Weights of a small mixture-of-experts language model, trained from scratch on English Wikipedia: 64 xIELU neurons an expert.
Below are experts of layer 7 (counted from 0) of a mixture-of-experts language model. Rows are named router (the router's row for the expert), up (a neuron's input weights, with its number) and show model dimensions 0-127. Each number is 128 + 32 x the weight over its row's rms, rounded and kept within 0 to 255. Numbers have three digits each.
Before each expert's rows: "mostly gets" lists some tokens that are sent to it at least half of the time; "comes after" lists some tokens at least twice as common just before its tokens as in all text. This comes from a sample of Wikipedia text that the model never trained on. Tokens count by the router's weight.

# expert 36
mostly gets: " ranked", " Type", " laid", " appointed", " associated", " •"
comes after: "\n", "|", " was", " Position", " were", " Length"
router:121096102102102135107138107162128134121193168139095124155120132112139083133093172133080085172119160153101177177128119118128105185101132068091173122171138139127180127048159149134192097080148148113104128142118144157169144207065161150172146185141087124123152080129120180186148130150124100138077160120163133139103113178168118190113088154116172166080122123098130161106151112095077135168091
up0:136142127132136106143082117105101115145197125138147189153110137111190083145128139159112106164122100084123161122147147148146108165100165052122141128170100093196174179110166129143074055084101076128109105108130128111197128110081100111156110119147102170132129157089110142134066171092046151139046145163120120176172127116141129162071125097131162160151112137137111113157137077148151128095191
up1:146133132081112150109096111155113128100123111132095105143145122131197092132165157159130140197206178084113142097134097085107136091087118075084141149097110107120130157041079135087113121170099089077096125120160125119193214138099126137145158145144067111176149118133114160173113113123122140174055090141185155143147141103085139124128107138092177188140083144105116156106141065159152136097126
up2:154097073093141157121142162174179125091126118174135171130150119085156083133161172123107138116179180152109163167153131032134114145151125115110135129107118131130129119163148190108161113112109118112117112123130117121085098234160111135112132118096144162134177055126096188135093109140137170226121091123154155173135124126157094128123129139067168164168189170124141089079114086119182144130126
up3:147089127127150135155135075095133145154176132198159163134140146112126170115118119084071123156083088139116134148146119157201146155119147131108162056133093091154164097194114109120122116089126138184115092150098130131153145136162108109232078135121135097094133094119113135107113123112115102102104080149075135104125118152189111157075055115146140186091162113099159066160114064198161144119147
up4:165114134087106194116101096152136125100069113130091167107147158107135145104134069129121180106095126073132180108152089188118156091128135103135116114121124162119167127082117188099126087146112173126137127116115122134132129169055154121162092125157173079072067086171127184133169112165151118144165109124209126178156077121120147157186069168180153185116124107091129121160143084146096121144172
up5:136117115127128129136147150152163102166118173143148146083131126101116146141097102174125130164121099124116124134133151149154121125140118171170154166130149159103093164164077154146133166144110131076127114105084048091155100205115134152142058131113100073101109103211136126110190103177201125147078119147113163115175069186150151144167102073151150146114202116148110142132155154175100115128224
up6:171117128150137157135123092100162104108134139126091076133113127098149111158136055153110167130109102166133223130109115114119088087084096187100102174164132112078118150121134123122143146139166116106102087154149157125100098091015169126088107134189157098139190091115077131143111084149169130127199120111152096144198171098106139118161126155086147122161161107128126143064176126080102107132096
up7:153090117140161120081124161097140139172087127151140107103104212155102184144056130087142108135136174126089137111172116136142117147113157174109095155133120086146111105153082080139115092144124135106101164123101137186056121122144100085189149175142097108089150170105127059149147136112123169155133095137121044057157068099138106176083133160148147118156083112087085138107132109082191125156121
up8:107104109154093129135061120063088138111121104145105129079105109195105179139132141114158135157142158181081176088116157123085126139149121176100106106189134072154148093095153136138140141119175152171101110116165146118193136119117134089085092106168084090145105065148126210212160114144090110129100049139086143099136085149178148142125130089117109152141153122142111171105169082106085095128124
up9:156062098119183162124116111159096188099135143125134132123160115119113158144103199158139106132149155142100127158134122057151080098138109172121068131120130156127081137071144109143129131141111141144195135160103093152071169160131128111078176117091046138155175105122070101163128098119075166134130153193117117143153173164124067092109143102122132129180117165061131123141148111193179124075094
up10:150109084186099200128163109124160076089140160115130152138162139194122121121087184105155100110127090146084097136128128150134135160112164153099195137191105175129165141104084171110125166138122161119158111133147096194114115112105115089161147137139075117162170084112179137167089103110105095094078199121164076191088153064101101125149119201131075127178159162121134135109111152137134138111125
up11:119157124059126133136106166100126148087141173176121169180142119128136091088088129124133136120103108137141137108109125088183130114152132095119153153134100066158150127123116150124159117159113135115073085120140159124230153129156119147167148178097146079115133102121168135107078172163092101119050142107112167149194203154166094137115107201170178148165150069099160122128126068188144109150089
up12:112156108080073158138184152148160111135075185166077171159123067161109081142139100092149089109119081142158110117130128117122121145162186135108174137162085108102067106140166068139148131093143150142080116126083182108115082145156113135119134152083106154151155151120206098115104140159136128102101201116092102143041091174155102136120207130122089113122140096106138078143115072108131113111101
up13:086206143102107142154163161142128131119170152156107139192138155216130085149059112137133126113113151167145129123123155106121149172136207092066170119103142084113193120116132085169181163119091132130112116109076167115100169073107181119111184152121135141099120156156153154116142110172156122129101200145099096132121168161117095112140172165219136094096165148133088118112140111148108151145095
up14:130028139105121181136101134135126154123134083097111128146104130126093128115115182125178132146120146113147112128112124123086154125083133056097090130106160163104139123064074126114142097101134150099114179124081146070105132134137083202111168181117109097087109129169020121066131101123108145129118072186095154112112102093119163158138092177146093145150088128098137116120149133079038139122143
up15:151101118139097120140127177136125191149122173111193106138150156110190114121137047137092104134155161154122185121122045109148138114124135131148093140120118132145090109117061170144108138059149184193151119130221145154106046117177123176127127119096115135187162109160110175121105127109135143097146116108104130129146148059132094096148103175131137090072133113068139142142144131171092151105180
up16:090112127098117140144114104137142100094122199170110085150131095103119115137058128147156139096085113131129126082141117180147142104114121126183170134113125079126168141117129097120130085157205146105136155121143142121147161102063051143129136142149100118044067085136148190125107127111137096127153173093157160154095090192178091163166137160099107150054122110073122074159136064155079142160136
up17:067069148152099132158140126109167105078121110153113139078109166175112113145086153112195094113082155164127136096126191120157185167128115124091134113129121119138139121138092124123065170111116136091044137122136083068134163159104148125123138155147067070107099153186109153177096150176115180143049139130172162099170119137106122099112137116154152173156158064150129184116109136090116065121128
up18:161071120102202225139135143061144093078145135092174136075088151162165113082116137149095128133224072120145087133161143116147094127152133132161153117134126175143133145154187133117146141077151103131156122175148147124126098185155104135130146173142097099116113148181122102195133110178149172078127104109147148121185152108116122084130134152078108159063163109159173121101121144081112114125111
up19:089158135072180123155126144085134114147137151155163165105148115134111062070098096080190117072078131118168139165108107065157093197166100118134172151179093111133115145098067189133188156191146141132127137112120130110184159100153127135120114200115089116154139119132162088117098137166156126128125136114112142161196140146115077094111147129076070094089163098134135187142123132126137123119067
up20:108137101133107140097140133171159153072091138142145134094116149105143098126126125102163151122137146121113134111121118129125149070151152193046044099105131138107129138098093115132138134119114141125104112122142113200178063171127210149091147175133145102177171046158146176114180056099157108102132090119057114114114091090091106150178114204132116109121083104071111094129117123135134096106086
up21:107117117106210103089121059096135114150090120169171151105085123113141097108123052150158072119133088117100094137154190135112114107192122135104076108118136081107139109084157101127137128165083128169157182134138112178103134185108068142098123171109087112155167156147136148167159069113121117118074086132118142138143152078127095112165052097196140084161077137129104152103116062126130117106115
up22:125106150127081156181135065150169125071072147120116099105119157188097138122109060087167142096123157127157163055140143160079158108140125069121170186143171097143158067100097137131138100155108133097116131136239068117109135156182115167197113150094168121142148156113121147105148155094124119138162146154149143155132134121138109197141110144193137080141107122116131055153128106110144124108115
up23:090079120136185087148108173144203151153138192126100156086119182124123117154105116107143126150130131124106121060118099117145123095189166140119176138125129151159153089146083138102132133109186096162094134112150152130183195120079134145119082153123098149092172128128126128180094138086113098130096194126116177087189110093118137126175136094123068195048140105109074119107113090149119108075095
up24:146131193082042091149121159171179125131177108133110134176119093147150078155113174115171102131125156134142119159097162137092139089087126044085202129071129118166152090109092146118156106051127142086123145153115154129077109177075080096110135144123107070183132101153149129172106116115146105135114180165116112191128112168159158117134093103106147155091148151111116086138106108116173164159155
up25:151082118071148181124130078153054207167100063137090104109108165121111138142119149132171159108106155127178102120132060134143164119072136179150127118117111125093084132147184106124108111079142155092145146180121150127155151107126100121105154181156140085090059175115090133075091153105111141121199134140182106095173133110096094162087137090108136123110188169119168128098126155104106065136119
up26:097083111133157210164109189100133119136172108101185117145140122135160173119115138130096135133132189181109116158077158116140162140133130083135157097110163091151128131091124127146153118124122148141091150123096137140141234136137166147101142101108093072153148132162093146095160159132144140099127128151092153127103187117169152144099164088084076118090155089013084139157124154197064154135124
up27:104128170136071122094104140108091139096113115108145123113148158106161097160115108171123130168127094158138095157128133171169111089164126159131052150144133130136133124096089129107164163097161147141144092128101164193076103222039163133170124100148037140100086129108160198150154114117111128140161107128104054120165115110106157082094151080129167118100109088095104194150134069148114106147133
up28:107110098029078174144156142173188103180155115148160168172136126104109135153156082133134129124125111146135107167116116079116183157124147114171141092115116079112154090081117223134128195141120176075121119120137176122096163124145148147080101116208130120143175138137100182125118154122126133128155149145138135132129162173078122166099138154054134171128158083101118082136132066146162106155085
up29:148167113131111137075160153123122153190155175129087160128069128144124105173177140112127121159212166100149125112143148089150175150133142107050150160142157197200110143168111160129142170103139113066122125080151163167125127133150170135151203123116135104144130145134101127180121130137169130156101128128087147154090178121131149089085143207115089132144105216100119155047134144103114127131114
up30:140100152088114154167089127100118119071091193100131118140108101169121119122092138123235127124132129146097077129108152191130073163154090152123109098152138174137128126092161144132152163138146118000115109103164153146169168152161150195114155142184131104188130162099098124046146151152126107073166143134149115077111091102096106139160111129161135155097124118083128142142144117115094096139135
up31:146178143093102156090122152080151050137156127171151127097106148149151142122111051094107096130138144125110105166086136152150169145085118048121144163100101142151132096076136186111138168144123138119112125182171150132135093183157123149143146084109124153160119195088159194172124107112110114119092161165092152107107121160191217098146143164148191115083120107073103137126145135077162110082132
up32:095136133147116093111157112125140121138158102117147150103140124156120101139108132118161144127145171113100196137126162089152169135098102129127073085157137106145167105115077092117051155134124125139120106095164158125113050141147130149156141155231102107193100096163099201138177100174090129162113051144098129046142141144167138093068098104107099173098140182138104167118095108091168120071125
up33:121093187123062127108126161235155129134137134090152135077135171169137144172120131098073122085106124153139116115123133151135073099153124168055105119118178170139139113134108142095092145079147133149109168121127097174056140150121163133193104160187070136142125085123142178086237106139132120100142122147098180100123120142167096101143121122146113158139103087124115147132133125075095141189139
up34:145064121129090116098108124153102135143132110088111126137105142157124182145134144132068129130141173152157148108154093100189112154091193123155109150132077170149100159105132120133071133105119112181104138169169143173157149133125110131114148149123118100119124142115129158111193135096170078155098168128186217183106118096189185108166048123132156133116096152109119160171153166101112151221195
up35:153135092120141160173164109180138097132205144116123106136098082150126148174157116133123118149139138105120084138078113126149090142068125054182140137112128109124116121117119095102166168145095171074137139103126147130111094146091142129174172136121157112154125146161107110105209169118076107083083167123154173103124087188153190107082126064154136059073124135095142197078106118091161176167139
up36:173097132120059137110167051095091145137093152116099150174112127096131107140093149180120116119126143147103091106134188140164094113115106171094106142170164169140105118168142168162141104198175120173119132129166121135148117190146122077143127138155125061110092162143068152152147136207118127123104117125119123124129120170251117071116114122137189092166093150174117137130157135157126103178098
up37:141100104143144172103097137106146163144069092139128109057162190136166067107141127148119157097123108110096167127149080100143118097170119166100118186142139189137137163062104095129130147105123136123128136138105112177133093149110177081152114119140126081062156087147202154095150150160126108107179101132128104150164067121132081189116165190065056136127137107097068155118130133167175163129112
up38:142167123090095169172164131089119104131155158108144128145126095130165102121162160077076114147135155119124120230111113105155141133090162098199135118095127124101171161105179128151140144085134155118104083104091135052112170130091158122174150131112195190135158080122122176111129071099103146080113154138169135150155151145130092119104111062082123090058141170114094203127174167125117149134114
up39:105146146091160121222116099143124102123145136156101110139077100199101163153067165090126112116099105163061148139195107106150146180098153154127180085149099094145162108164145103163089117129118119075094102107160151099155105112059091103124106136138143105103128125110204108060108143189070162100088140118133160073181098136110120150108080150123106126156125079127129144155122143065102166141123
up40:166168165136135175177121128176149122158165098131139101122130076168139123110078155157123123139136183144098112184098108084124113145104090144125116028037116101132109118083096129156120128096121174070133123092119147084096143122161184156086169161151095126126139117147074157130165104119133183120130125175093094103162141140102133115057125035122139097136129155157136120153104076194153175144097
up41:139089072124108136091140103187205154106155156149125112156124148128115151141132080142103132120152104076088112183122124121178116115101124088152168105178147136144132154195125204119169108163136126077123122117163062152155198173086110122140077144166180098154122140167099115144158126155091139159110179116163184182119135116133161148144131148203165132158032142114118149145122137094082097113155
up42:128107118109112114146120120161149136095108108092123108141125134174127112081135103152110132099129167123126179109111045118031103165104096184109109086185136120096158137114107136101132127111140156197086167142159110101085151095115128153068130176131128172104186135122149094117214056165098160161143119134075119129192143164099077111111130153074094119078100107159116158169111163091153195138120
up43:075099127039115164153142161137095169116141169163110183161127115123161111172156171107142082145075063158148073126165147134124128085159197082055192107124165138178143130161106127132099163108123132143104132188133145155078087191152095099104076140111117122161151124124091128147101104080095088138112193121119129165176160118189095127158106138139086132109136135090154122118111135109129151180090
up44:097080080081068124159081155158113166103130120123173129122059073143113088168102081163139120150099134126117044108141084146091132098105093064109197081146153152146165129124151130112123117148087135169097078104122173090152160181095113138109148123200145117118125099163110109169146130106114118118146162145180086130094112137191104109120164158131126112116059106117122171105096113131046076142107
up45:079127099106146188125139148154194139163111049086130123217129111115095031151149143060114062080127090135164112116060115104116111101163156110117115099115217166133172150144117109114108106130137169159079139118144114128079147111123130162101118136112134119150162141146124123125195144139150142109111176147121169154116099206114127096129121131049092108130131116138134112160170119115181123173124
up46:129165111161155102105154138154121070128179112148146116125161092129135077109128118139131106130134102076144136136066091142115109125115137067085082143113091163165121154136116167087176142136204135139113159075088117177150116108090085124154161147164092154068172109114116092166091114119109134109054152157173092226102147141142067144130170123099098101135120150109118141060097090075183177090149
up47:115116140116164088206131163129169139132148104126086151132115126140164146103079130125176140170144155078178085163132133163098137133142176069125146094222097099150104127078119146146143081086098109118172090083185114162078141158085188131141127121131119103135133150093064108178103113110142111106131189091070090156168151108160145105128119148131141137012124110128142116155108120087091152136098
up48:123112127138126129126140103148083123073097178082125122174144130120146106101150095139181160122181110112137103092107081098158081147176106155200145148142174129121141208096117169150088078063168074155186136125102182140122134100099117118092175178190048157157134127096146159133139100150105122126169119071055115180143148090095107153129106111079123130137105157123125183154129147086105118163113
up49:139146142161113103119120144191125055134140151086105141118137089162129056104110107164160079147163101104110139079162112158189122122126105092106115184105110125102186140105134149157087066084145136106152120098122061123121128179115140139138102177170142117115136108175169133210166138107157151114094208172091131115081061088085111105073140147164129098117118149142095130156105079095103173170108
up50:161129122163147168118164066122083132067165101075124111145135125107164170127136200082220117120182143139142116114151092076138134102140102140155128180069119137071099133084101165174180134096172156125133153155119145173181187142156182122118148155054129032133111094153113102097125130137111116121102141109135133170121149094142134225099129149120164101114129095136124133149136143144144135144167